Experts of a small language model: 9588 steps.
Below are experts of layer 4 (counted from 0) of a mixture-of-experts language model. Rows are named router (the router's row for the expert), down (a neuron's output weights, with its number) and show model dimensions 192-223. Each number is 128 + 32 x the weight over its row's rms, rounded and kept within 0 to 255. Numbers have three digits each.
Before each expert's rows: "comes before" lists some tokens at least twice as common just after its tokens as in all text. This comes from a sample of Wikipedia text that the model never trained on. Tokens count by the router's weight.

# expert 13
comes before: "ed", " the", "ing", " to", " a", "s"
router:153147142097151123210177201087149101132189061162070139080156151102109150069132154146098135103158
down0:149115174119122151175106140085131140147167121093143098171093137106163082140117104136119168113120
down1:171139112106118138140145146151158129098110108188137135093137164128089119083193164133103083115132
down2:058094137117160145079115162147106176121109133103101139153082161128119159184104097127156077127163
down3:179165151109127133212182152086162172105158176078125133163112090084114184067124128165072095149093
down4:167107109129078210161189119148133161135082096074148127153162118130118114093153106154122169173171
down5:192136185108080178195110092118102168077153134150094142157149166104111120110156095113134168113108
down6:149119054121153150093143161132127132120224092130168146145153148152063122107165083201122099114144
down7:054102097146155147150117145120084111111153116096123178138112111124168061156144156129124110142130
down8:148104186146109177120177180121102152184172128173080132131102122117110142120102150112149133090116
down9:157120147128100105159112130130114154125149144106142124130147124110122133112136142145135134127106
down10:126119107101105185117097153156120107099103198044092148108101050176126098175202191184121118103123
down11:132109123121168142101180098162079155101164059097145126160118127135075155129100117131159147084104
down12:061057095127047140146112125097110115132080117104145134020146144185112116110144121101118159167150
down13:111144150121147133064108183188122143116117097120108090080111110118174145129130140117105124149227
down14:146132125073156055139135117131111167095175107124154058143158151123089103192130078123153158154122
down15:171107161096169115111112136180147119140084122110114077133112148125100072079151099111115109081075
down16:148138150163150130089143139096141106128143097130161146104084119109132132124083130107098146143106
down17:148141084163135120148112118154115087086123152098162155108143127134055085070121135178080149169147
down18:085114135098135150151120100136110099131123148150184164154116096118101133118104153107143137101176
down19:131143129124102130110127142107135075080152131056104116178139117140107123162157162135099082126095
down20:117113106131104111144142130120142120110128172128107149142131140158140128112163132128139139083159
down21:128091123107094106139086123079128125112060149117167190125082189114073100124109159158072099105093
down22:067102164140110140135167118159101165156219109143129168127116188146090116145167153104067108075179
down23:191176196141075109192098127094129186135171104091153110135144132128157129135106167113144187124112
down24:131082069166117131119137160094117203134116077154135108143186137123130134162156153183135190093106
down25:154177136104107139173119093142105097143148139116136167169126101123154144169164127096211076147079

# expert 4
comes before: "s", " and", "ing", " in", "ed", "al"
router:083121128121118081169107130129121077103147075108115151082129090172133146173133158093078100129161
down0:161116134179148149116048118152130191117131132122127118080160147140140144088095124196119112148111
down1:140127168072150128091100104150123201178117120095078122148092082135127203095131096115132136070181
down2:184136172131152112133080117067100126103176108132167143111051150122091101116147124136126142094175
down3:164107109121139158097154147136197132168092174145086112125207119160140107126095139131121149179091
down4:124121124102088142112079131076141163114146176095180173093117101160056118094089191155165095118174
down5:212123102162131137048177127127070089102159062150120221163145171115092134127142092118118135116144
down6:140144164082132134130114146115192108158095123124099112144124156147165150104183072121121116098095
down7:194119133099114093100093128083171147107147181142183129117100156071103120151149173145102180079137
down8:100155129108136114167166051136172108154124202162118162103137100117082126222150122184094124146128
down9:210111163106182149125135197159129127154061091124144150125151119116133180085134087151124224129177
down10:126148143194157161105115098086111125185131059165078138138177121133167158154168126083121116167131
down11:178158120111139127153113107150127146146181123118106158116159135147136098114124146123066186153095
down12:167166128124175095135156171139141154129121130057127081188115075126113094140113172146117083124084
down13:121145126113120110095141055135148137105170136172119113134131157138127089154155089147091104079111
down14:146120099084192137077186098113119163132095108146126171100077120115184197092166042111175098115118
down15:085138152153143100179118143117141096076121119106169161149133180113104044111171114217101122120110
down16:087158084136145147077116093138122159101136082165115124129121097129160135104097120160140113121116
down17:192138095114147206125143176106120189176125143066108109136118063115180093109131170147166064179134
down18:145142114092123143155089144130113166118147108148177174101125114169122146090154134126126112159137
down19:097169184120134179122094106122106142144156045135154124126119137116105065170130143162175167103159
down20:143173089129162078168068155089115113076135126119142119102168113111130074166072079107087117186115
down21:081101150156133125185116109158103115087145081108125127155182183162113106164083148122147167158194
down22:107170064141139153115118121150134127122147138128071102107174137170133142089115113145094095074160
down23:082083081110178153145111091161158173185144133164155149094186125120134152067109082144108191121090
down24:097112104128105120118141100095173147076106255090130134124151145123158104147123161102137131133125
down25:159071127084078099130177108094104161131100131116150137142088165100169129150128185145146165130152

# expert 42
comes before: " to", " in", " by", " the", " a", " on"
router:171148130164167116200178154074151135140168042205121149119138171110134134059118141096117128123135
down0:089112163155127136133120089099121139086153121096157106127162114118119201154137113102172063086129
down1:128131110092119135107141142108103191058197151106141145089110156117124108079086131082130160136108
down2:125121123118129099097106164142131096103135113150194093176104125147179169167187116145113199102131
down3:156082155110110121116141106142096119110126120127129035152147094103188144139119127082178132174114
down4:094151187071137123127159078122107179119140133159180132119119126125171167178122121164163161190103
down5:124105124127088133128057135143077140117112048131108062160156166199140168090108172083141124181109
down6:120077147155128091150026115107144096197157141136158119106172098163045168114111079099101145122102
down7:159150107085088067128103159097118198107135150132110132098166142130164109092125207170126135096098
down8:155167140106071159156106089101118103054166100142153123127114103099111096123076127103153179126113
down9:114117097066135109149150135163091145200126147157190060235054195133150126116172132108085085090097
down10:134161150085120119094096081180113118137101127058174115159094132150150125129148089070138171112169
down11:137127087092151167125135164131126122107155111142103144108158076092090137110115132151087131120164
down12:146125152169073093099125153122168096089088164087157128108131129127122139153143077166131138139141
down13:186083117085119137086117169134141108101093148120107112147122070123133199084129147102114144097144
down14:080115137162148131083180196160113111107137107139139072139098150122173089099140169084108158125119
down15:136133123147105163124140069067093144111133076139147127151108111108132188099088156188154096137175
down16:109103122096176150137136089182122114059154068124139059119118154060167174117147119096133123103101
down17:149130199107092169115108112128164164139145162106129149105149123159105138182132100103105126163078
down18:158129105147181106081145149128137106078138165154142118155089099138130114162159105150196086182146
down19:136135148128149118152070128074100098132131163106106096143123180106153128091131139073172167136134
down20:089124123108120084182072128090139120100146138114115105054114140097155123121137123137118152159110
down21:066096138096116103087168075150110216145190082117115098156108159137098151148120111126134130121137
down22:198158157121141138118179122103157135121124169089097046140086142078143105151132097135162140139148
down23:125133115092060115171133131124154165166139135125123123145160162122157083159146193122117163091166
down24:143130148130133173093095103124105140120178125152111126124171098156179105188130161088121067143129
down25:171130113105146132192135137135115096136172131163180117130143127141137120184147157110120110125111